python train.py --n_layer=11 --d_model=160 --n_experts=128 --experts_per_token=2 --d_expert=128 --d_shared_expert=128 --activation="squared_relu" --moe_layers=[0, 1, 2, 3, 4, 5, 6, 7, 8, 9, 10] --router_score="sigmoid" --normalize_top_k=false --routed_scale=1.0 --balance_loss=0.000395 --balance_bias=true --router_logit_norm=2.0 --init_std_router=0.0153 --lr_router=0.00123 --vocab_size=2048 --norm="rmsnorm" --norm_eps=1e-06 --tie_embeddings=true --optimizer="muon_variant" --lr=0.0109 --batch_tokens=[65536, 131072, 262144, 524288] --seq_len=512 --train_tokens=591800000 --steps=7180 --dataset="wikipedia_en"
Below are experts of layer 8 (counted from 0) of a mixture-of-experts language model. Rows are named router (the router's row for the expert) and show model dimensions 0-79. Each number is 500 + 25 x the weight over its row's rms, rounded and kept within 0 to 999. Numbers have three digits each.
Before each expert's rows: a language model's description of what the expert responds to. This comes from a sample of Wikipedia text that the model never trained on.

# expert 32
What it handles: The year prefix 19 in dates, and first letters of words after == heading marks or line breaks, such as Religion, Rolling stock, Rio.
router:494491473489549528541478478505499461538556528532495527461494510518516522523475504512464516504513503480474452508485495470525504489481544504467472499487508501523555534487513470498526519534485479515500485515481519490487481496488482485482545475

# expert 8
What it handles: Digit pieces, decimal points and zero groups inside numbers for elevations, areas, percentages, speeds and statistics, such as 1,500, 136.4, 95.5.
router:461469504495542480502516455489503422475543515505510507458491512522475566499496552529517459508460508530478499544465484510486499514481458491468491493477495506467521476500500506496501544545489476469460493459493490512494511475500530494545479493

# expert 40
What it handles: Capital letter or first piece of a surname right after a first name in sports and credits, such as Tim War-d, Jeff Re-ed.
router:529509498493509537505514482491518513488468476497517501538512507511505480502461468497509517475529476525528494459502473494523476455496473474509504505497516522468478531472527512451521516525497497492503474505470495544503488517493506543508516528

# expert 24
What it handles: Pipe, colon and semicolon separators in stat tables and key-value lists like Source:, plus br, co, bo pieces as in brick.
router:471541518504503488474475492528534494434530519531516523510520471493565513494481491515520502442540526571477470534492468457499484489513541490507526505488515476502488484479481495455519501518481530497513476517476527521491508509507512486492512485

# expert 47
What it handles: Completions of color and appearance words in plant, animal and building descriptions: yellow, white, brownish, gray, shore, beard, left.
router:501538530538558485522517511529518515500467433529483516486471523551525561477491483467507465514504474519503503437504499501462488524523501499525507500487517488506500531510487514489494546531497512496525465482547508530481476498464491489514497517

# expert 12
What it handles: Syllable pieces inside Japanese personal names and words, like Kei-ji, Hiro-ki, To-ru, Saka-mo-to, plus some Indian and other names.
router:489492532430512491508473476528484446505495515510477512511487491509444486482499489506521462470494504476509482532487500509536493483505517512459541478531484510479487432502491553500499546504498532547480531506478493489527495477499513481502491502

# expert 46
What it handles: Syllable pieces inside Indian and South Asian names and terms, such as Lok S-ab-ha, Rajya Sabha, S-ri-nivasa, bodhis-at-tva.
router:494494513462457509534523508465471471500502499489498476520528485535486483488473461478535447528525507540479531534527491493516542503506521500500555511510460504483507447505483521515536472508541459493480495507453514484483525539522443442497523492

# expert 48
What it handles: Prepositions like by, from, on, with in album, film and game reception text, as in positive reviews from critics.
router:499449520522506524499460503486496482478561556491497515497496488521487498531457461492493522489506490493551491523464504495479494505522513510509565525495475492465477496528473517515520513514536459510528496445479498536503522511520473504475465519

# expert 45
What it handles: Field names before a colon in infobox lists, such as Country, Born, Location, Occupation, Alma mater, Website: www.
router:455469507501539525490503466519556517533495432495530515538542489514494516466548443502477554467495484488472514512498524524469507469482554520471492497501493519497482513485501545514490509458520510509474530506547470518455472462499493499506489512

# expert 56
What it handles: Unit symbols after numbers, such as km, kph, kn, ft, mm, M for magnitude, and × in specifications, plus plural s endings.
router:491470512472513502437530474508500506496532449510531506484488515488495512474509497513491480473481457496508520487524551539462517481507551494478496529490586463470515477493485538464512518519458484507485498496539525526518475527510527483491487506

# expert 62
What it handles: Word endings in biology, chemistry and technical nouns, such as receptor, protein, chronic, genotype, locomotive, and words like system, cell, gene.
router:505514549492459496494510497480486522483495500469526542507486529480498538487507519507513462524490512465510531496508473517510453503505469483546450500517487474506535516477490496502465547488482522530437491532536480501533503483509485498520494501

# expert 39
What it handles: Opening fragments of common words after an article or space, such as ne-xt, ne-ighboring, se-par-atist, with-in, as well.
router:512516499532469500458524503492529469468507489498487493488492484501476531500506507506510479524496509500488478483516470449468491468480512459490550575509501491524511504488508527495489463527483471480523481513507496557519518490471504474474474487

# expert 19
What it handles: Verb stems waiting for -ed, -s or -ing, like include, remain, appear, kill, continu, and "ur" in survived or surrenders.
router:488472468491476512536511512552523498518530510535495522502554489537504478490513477500483525498473519543495475482461459515488480476549514480501520512482531515492522455484492499501488544488519471438484496498476529510476527501555507503498473477

# expert 11
What it handles: Latin taxonomic endings (Dinosaur-ia, Cerambycida-e) in taxoboxes, plus small numbers and function words in stat tables and species descriptions.
router:494516484485469502528497525474487523468492483518477474467479484491473522498497466490448518497486502469473471497543469480557529473457460491535508479518494484473512474473483510506499457449497472507509475517498522476499524478508542441484453464

# expert 52
What it handles: Word-initial prefixes like dis, pro, imp, under, ex, often after "to", such as dis-tinguish, pro-teins, ab-andoned.
router:495445526512505497512470462528475454482536474531530512504504536500529500556500559498503523514514520490506507498514469508483511500526519472463545507476509512510465508448510504453506487484509512502445447496470516479520481502489520534529514499

# expert 15
What it handles: Short word-initial pieces like ma, Ma, ch, p, cl at the start of a word, as in alma ma-ter, fe-ma-le, ch-ance.
router:513477539511482522472482546501483519496508505497545466521531473539484502462480478489499462512521510529504512505529481505508480522499487464436488503480482539491462480531516532473522509529503560510500475510499487478493517508506527462476494518

# expert 7
What it handles: Words after "the" in place and period phrases, such as century, United States, north, south, early, region, decade digits like 19.
router:483539475519519476465518519486510514536511529529483513476488502531539523495488542479541509554539493508501504495490530504501524470507514526493511537488546470486517459558485501483492543495512499511500464500480491516514465464494513476512491517

# expert 22
What it handles: Word starts like part, un, sub, Com, commun in political or administrative text, such as "part of", S-ub-district, Party.
router:471480497503519495487512540457506503521500546450475530516478511544488486495461559475548511526498516454528535551528518508536502541479506504519503541435506463489467508515534502478527469525479493521489503515510501507502512515479495475477484501

# expert 42
What it handles: Accented vowels inside European and Latin American names, such as á in István, Iván, Sebastián, and é in Ménétriés.
router:563513525514482485484531519468526500461528523529476500500527541481503469564520440463554524476464444517521500520478489497499448494474491510524553475504468480518501496483489473484497512481508478497494528488527470483534493528497536548496525485

# expert 31
What it handles: Table pipes, line breaks and spaces in election or stats tables and infobox fields, and short values like Y, No, Yes, em dashes.
router:491470500495500509506535539506452464496486507522488537486505506480497554469517495517515548476522473463458517500506474483494500482528472505487517500507448481537540481474495491523491504549496471542453467486507534489493472534452502471488474489

# expert 51
What it handles: He, she, and, was, began, moved, became in biographies, especially education and career sentences like earned a degree and...
router:515501499566513487468483502505508508528472445447569485486496494496490451518507507507522502495492521513488489545480471536505528458494504496437455475486477514469528494505514498508498498495516476476484496511504489484482520497481505484513516483

# expert 37
What it handles: First letters or opening pieces of words, often a lone S or A, like s-quad, new-s-paper, S-creenplay, plus infobox labels.
router:476489490495516507509460551486516499513469492452551478493476491483483496470521517481522481477517501468508457517494516563483547483457501559495471532478514491489519531494473527522525499499543486556525480467509506491451511556446501503507478511

# expert 54
What it handles: Single letters n or d early in words, notably d in industrial, India, plus known, called, named, National.
router:448484483608518501503455481496509478521503478482441496496457493499479578476511500546509507451515517450495515488449511529511523505521504548477484485480521511548522519481481496501515506519474481475500478504498512472504490506472485455536490526

# expert 58
What it handles: The letter s as a mid-word piece, often the second of a double s, such as Cas-s-ette, ba-s-ketball, Mas-s-achusetts.
router:494490505471445559519505541506500476491520473458470503463512510497493484540483480489496469510512470481520512521480502452457479546469491484499531489471504491511454499497504470482494476499530463522487484518480541490481463485518449501424500486

# expert 14
What it handles: Adverb endings and sentence adverbs such as -ly, -ally, also, later, again, plus name fragments, table pipes and Japanese katakana.
router:463504454482441516538505525478451509530507532480471519487492474472477471499505463484449488524485534492497492518531455466522513512467482457513487470502460499520492468503480477516459460457488471472490525538472529475548513518501480511489520486

# expert 55
What it handles: Opening parentheses and brackets, and unit symbols in coordinates, heights and climate tables, such as °, ′, ″, km, (°C), (1.
router:544447504511487466453488478523468513501501519501485511534506517497500504469512512514483475476468470521517506472525524481481524481470544468477512477483552439478511513511475509474495531478484480527539511506545497507496494448475469489495470541

# expert 17
What it handles: Given names and name endings in cast lists, credits and lineups, plus he/she starting a clause: James, Isadora, Khanvilkar.
router:509488505513473497487509470501489541528501508518542514466500480534463463517491519505466485519478489559467514529438496504516508441490518488480535484453499551502465475471496536525546470472513500542530446464504513460487529476488502512478473498

# expert 63
What it handles: Words and pieces about media works: film, book, music, La-b-el in discographies, ma-ga-zine, pho-to-graphs, Comics, script.
router:531542507552530488491518492493530437500515515498497496539563485519477486502483515495511492522512503489550514484518528473494480496535436509506519511544470506500535500480537524512526482539546480519495449534464504520467522486503479534493501497

# expert 34
What it handles: Nationality endings and words in the first line under a title heading, such as Canad-ian swimmer, Australi-an, "is a species".
router:500496524536484527535506469544503516490509488521486483474500495518502548539529526486495496487505505494508495444515519470481498509519498537489505537524504472496563497543488499509527495540513540518516468499555494527499508488486492455489496497

# expert 13
What it handles: Table pipe separators, year and date digits, dollar signs and Cyrillic bytes, plus mid-word pieces of names like Lu-ca-s, Du-ch-amp.
router:496489469502457497537515535490487518516534512490477541479501472479515460497507465508485491542483521490461490486530474496540527485497471478510490478525470466520484483471481490505469460478489500483455528494492525464512491537517471507466522477

# expert 60
What it handles: En dashes, hyphens, commas and x between numbers in ranges, scores and dates, like 194–531 ft, 7–6, 70-90.
router:483446508494508506499505540447505490532539468507497519506490483525460481533433481503504502502470499451516517501509518501501470526511489509474508501516486485475526527471509524503497513492506530506505500479520492508501487515477447480497465516

# expert 18
What it handles: Last piece of an article's title name just before (born or Location within, plus line-initial The, dashes and given names.
router:460476462514477536515513506521517497503507539501458472490522480476518519499532440496464463490517509494482537539513484480471531518457516529479513510536499508514510508484474485502508487498510535496498533544512499480509503471515536458502483497

# expert 38
What it handles: Conjunctions and, or, but joining adjectives or clauses, as in long and happy, severe and fatal, plus commas and short word starts like h.
router:482482513493485486456481491518493508448520490509468540498485493545546522477505474515528481493493442535500505453540511503485521497520511468483474545542502478479521500536503509495491501475469456492541490505518504543492454535461521491491511518

# expert 41
What it handles: Middle-initial periods and surname endings in full personal names: George H. W. Bush, Bradley, McLeod, Hastings, Gibron.
router:505458478486489535540499550487517481541484540482481499505512486473530516496509500533482492531492514488465487515467488512489557451448480485500497496545480508513481504506510496486525492482501495478525476518473450507472500535526514455522479552

# expert 16
What it handles: Syllable pieces ending in a, especially la, inside names of clubs, places and species, such as S-la-via, C-la-ir, f-la-g.
router:479551552486500522483513514465472535512498507518495492491542536519542490525451477510531516518481474553527515523460486524519510531480498480477479483496564435501479485510505495497528523502545499516563516457500506551523520476481545479501471525

# expert 2
What it handles: Single capital letters inside acronyms and abbreviations, often after another capital, in infoboxes and tables, such as CET, COVID, NBA, MoPac.
router:515485524491549520494546482511465472554503504520489524467520514481501466511526528511491503497508512516548507478473505466532486502526524538491473496532493525485486497476524506452484502491482505475525500457477500522521517526504509464508513504

# expert 28
What it handles: Past participles and event verbs after was or took, such as held, took place, released, plus score pieces like –2 and "v." in case names.
router:528520467475516506489468470491501530505549505467457483487535492486501515461538508486465480514491517485515530549478533498504433538494487497483512499482491573454497464494508499486479513508468493506505503474533497523478530509525484456466514477

# expert 30
What it handles: Forms of be and become (is, was, were, been) after a subject, as in It is found in Kenya.
router:513472521507511536503484475532503473475476513467505498523535507515567502511479524507509524499524465466509489502518467553508482464480498487452511504456518507514555541536508474517486516493547539512544463475490436505508522530561490498524490462

# expert 57
What it handles: Second pieces after an initial consonant, such as T-our-nament, T-ur-ned, M-us-ical, diam-on-d, plus names like Africa, Mor.
router:475537520467472471518482512520508516497456506484497541519506540498435501534517512482499498517507503509496486493505554504506461521501496547528457540482518524494533517501553517474469500546469502471501483463496498528487477503531513474440526515

# expert 5
What it handles: Word-initial pieces like re, no, mo, ca after was/is/not, including negating no and Latinate stems: reported, no blood, require.
router:465483507457509502482531492527484451467466555530533448561492483509521538566544511545478552501464474521470471530454497533495484498540500474445533508538478491503503477480533514515489486489518480503500453486487503493474502499471525488498492504

# expert 35
What it handles: Pipe characters opening table rows and capital initials of names or competitions in sports tables: | Year, US Open, U-17, NCAA.
router:507500477504515489490471496506487516529462531509501487473535465499487475523457535486504526482525480538500504485465485530514489509520525528528485545482524493501507524495480533490516524518479567496553503526488522489524512480475511521482515521

# expert 25
What it handles: Name pieces in taxonomic classification lists and Romance-language names, like Reptilia after "Class:", Polyphaga, El, Ri, plus line breaks between list entries.
router:494493528539552449497492475474528506454503483501473525522541508472476528506460483488509506458526452509441502488460466513481495499509516475487489504451491541460519510541507489494474502512532502513525497493469500486510533434477518531546506535

# expert 21
What it handles: Lone initial p or P starting words like p-rison, p-rivate, P-receded, plus car, pass, opera, and some numbers in dates or tables.
router:501545532491490512491445492503509533528525473508532469492454504507505556495489515518511474478511517502483506494525509540516500558520525512486492507507520485498492454500451483489516509498467509526538490502516521478463482493488524560463475467

# expert 50
What it handles: Nouns for legal and organizational bodies, especially Act in An Act for in statute tables, plus Company, Court, Order, and suffixes -ment, -mission.
router:536463494532471505457501484446526458518515499500480511498536503467499452506489504509496503531487500480450529487482532439503496496507520449507443494502516507547509496512528501514523506500499547511459488513465512482501494503515490473506497480

# expert 49
What it handles: Topic adjectives and nationality or field words like public, political, music, international, British, and endings like -al, -ical, -ian completing them.
router:515464503512546503517507519509467502497524481517509519523533496522489512510539515482505506507484481516520503507529483489504466476566488506493528562531455515508539483498478486533525481520516473508536488434523473510480521489514508512523492499

# expert 29
What it handles: Election-table terms and suffixes: Democratic, Party, incumbent, majority/minority, Republican, vote totals and rows in election result tables.
router:502547501537504487539514496484526485505456500523523509520499486552488494521483493521535514502518470499497521513492513497479514530458535474533534537465484511546529522476510492495454465486468519516506467452512490520483477515494503472508475503

# expert 33
What it handles: Closing parentheses after dates or countries, such as Mayor (2020–2026), and capital A starting names like Athletic, Aue, Austria.
router:494501480511504456500476497465530470487473461546504460485503530468557449475528517481485488538495455497491485496497496524489535522473507490538494484503515484512525521507490513493499529482485550499519483530440541502445497526462530459491560516

# expert 43
What it handles: Location words and labels, like located, near, in, colons after Location or Born, and place nouns like Stadium, Park, Street, Museum.
router:498466504496481499522514451495479507496477509529474487492440498475515505489502511511509500454508506481502498492476502493461474505496527488500472462466572490482489522468450490521497526517528484476502476476442487474533488509496476548541505497

# expert 23
What it handles: Colons, pipes, arrows and team-name starts in sports infoboxes and results: NBA draft: 2018:, Quarter-finals:, New York, Adelaide.
router:536499532513532474549482500511511519501463485505510498493501507451512479479504517525547478455523513483541477505487493489500450554530523507493476483474529502509486513534503506501459489522480488484514508518477495507505490478489552484549526476

# expert 53
What it handles: Spaces and pieces inside occupational titles and roles in biographies: district judge, general manager, vice admiral, Detachment, Doctor.
router:481532497526492544532523494493537500508470486508496480453478480479440439541507482468494515494496539509465512535481503511527515501457488521508516487518422535489524505494455523511521493478494529495551522502505483515471493489501488446505520493

# expert 36
What it handles: Hyphens and colons inside titles like Burn Notice: The Fall, table-cell pipes, numbers, and mid-word pieces of longer words.
router:470507461459458526532505540488476509511527509482471507470486460475484471478499474468477503529507534487479500527524460470534520497470462459518462472500462488534489464490487467520467466473509494449478535525475523471515520510537483488471503462

# expert 20
What it handles: The word War after a named conflict, month names in dates, during and period, and of in phrases like start of, one of.
router:511528462502517481481499547523483547509503538520497521468525495551530482491512525482487501500469479513493520445511540494503495533536496507486512521546537482479503503515528526488486537488508486527446491515550510519506496476511511521513486493

# expert 9
What it handles: Word pieces "al", "ial", "ual", "ical" inside adjectives and nouns, such as feder-al, pen-al-ty, an-al-yses, plus whole words like special, final, Royal.
router:511508522494514516501468524494514472460466521548475498508469497538482498493480522517509496503509496512480482477518513494510490523466466483504477500468471522492481488473459474450442508506486525555489497491470519579509529527484554487486495505

# expert 3
What it handles: Pipe separators in wiki tables and line breaks ending list items before headings, plus bullets, semicolons and Cyrillic letters.
router:495490463502461489540518537489486532516547504487474527470502476480512455496512466518482483547491514489465498485522479493544524487491471479512498483518471473527495485467474490504474465474500500478460525491492537465507493543521470503471526474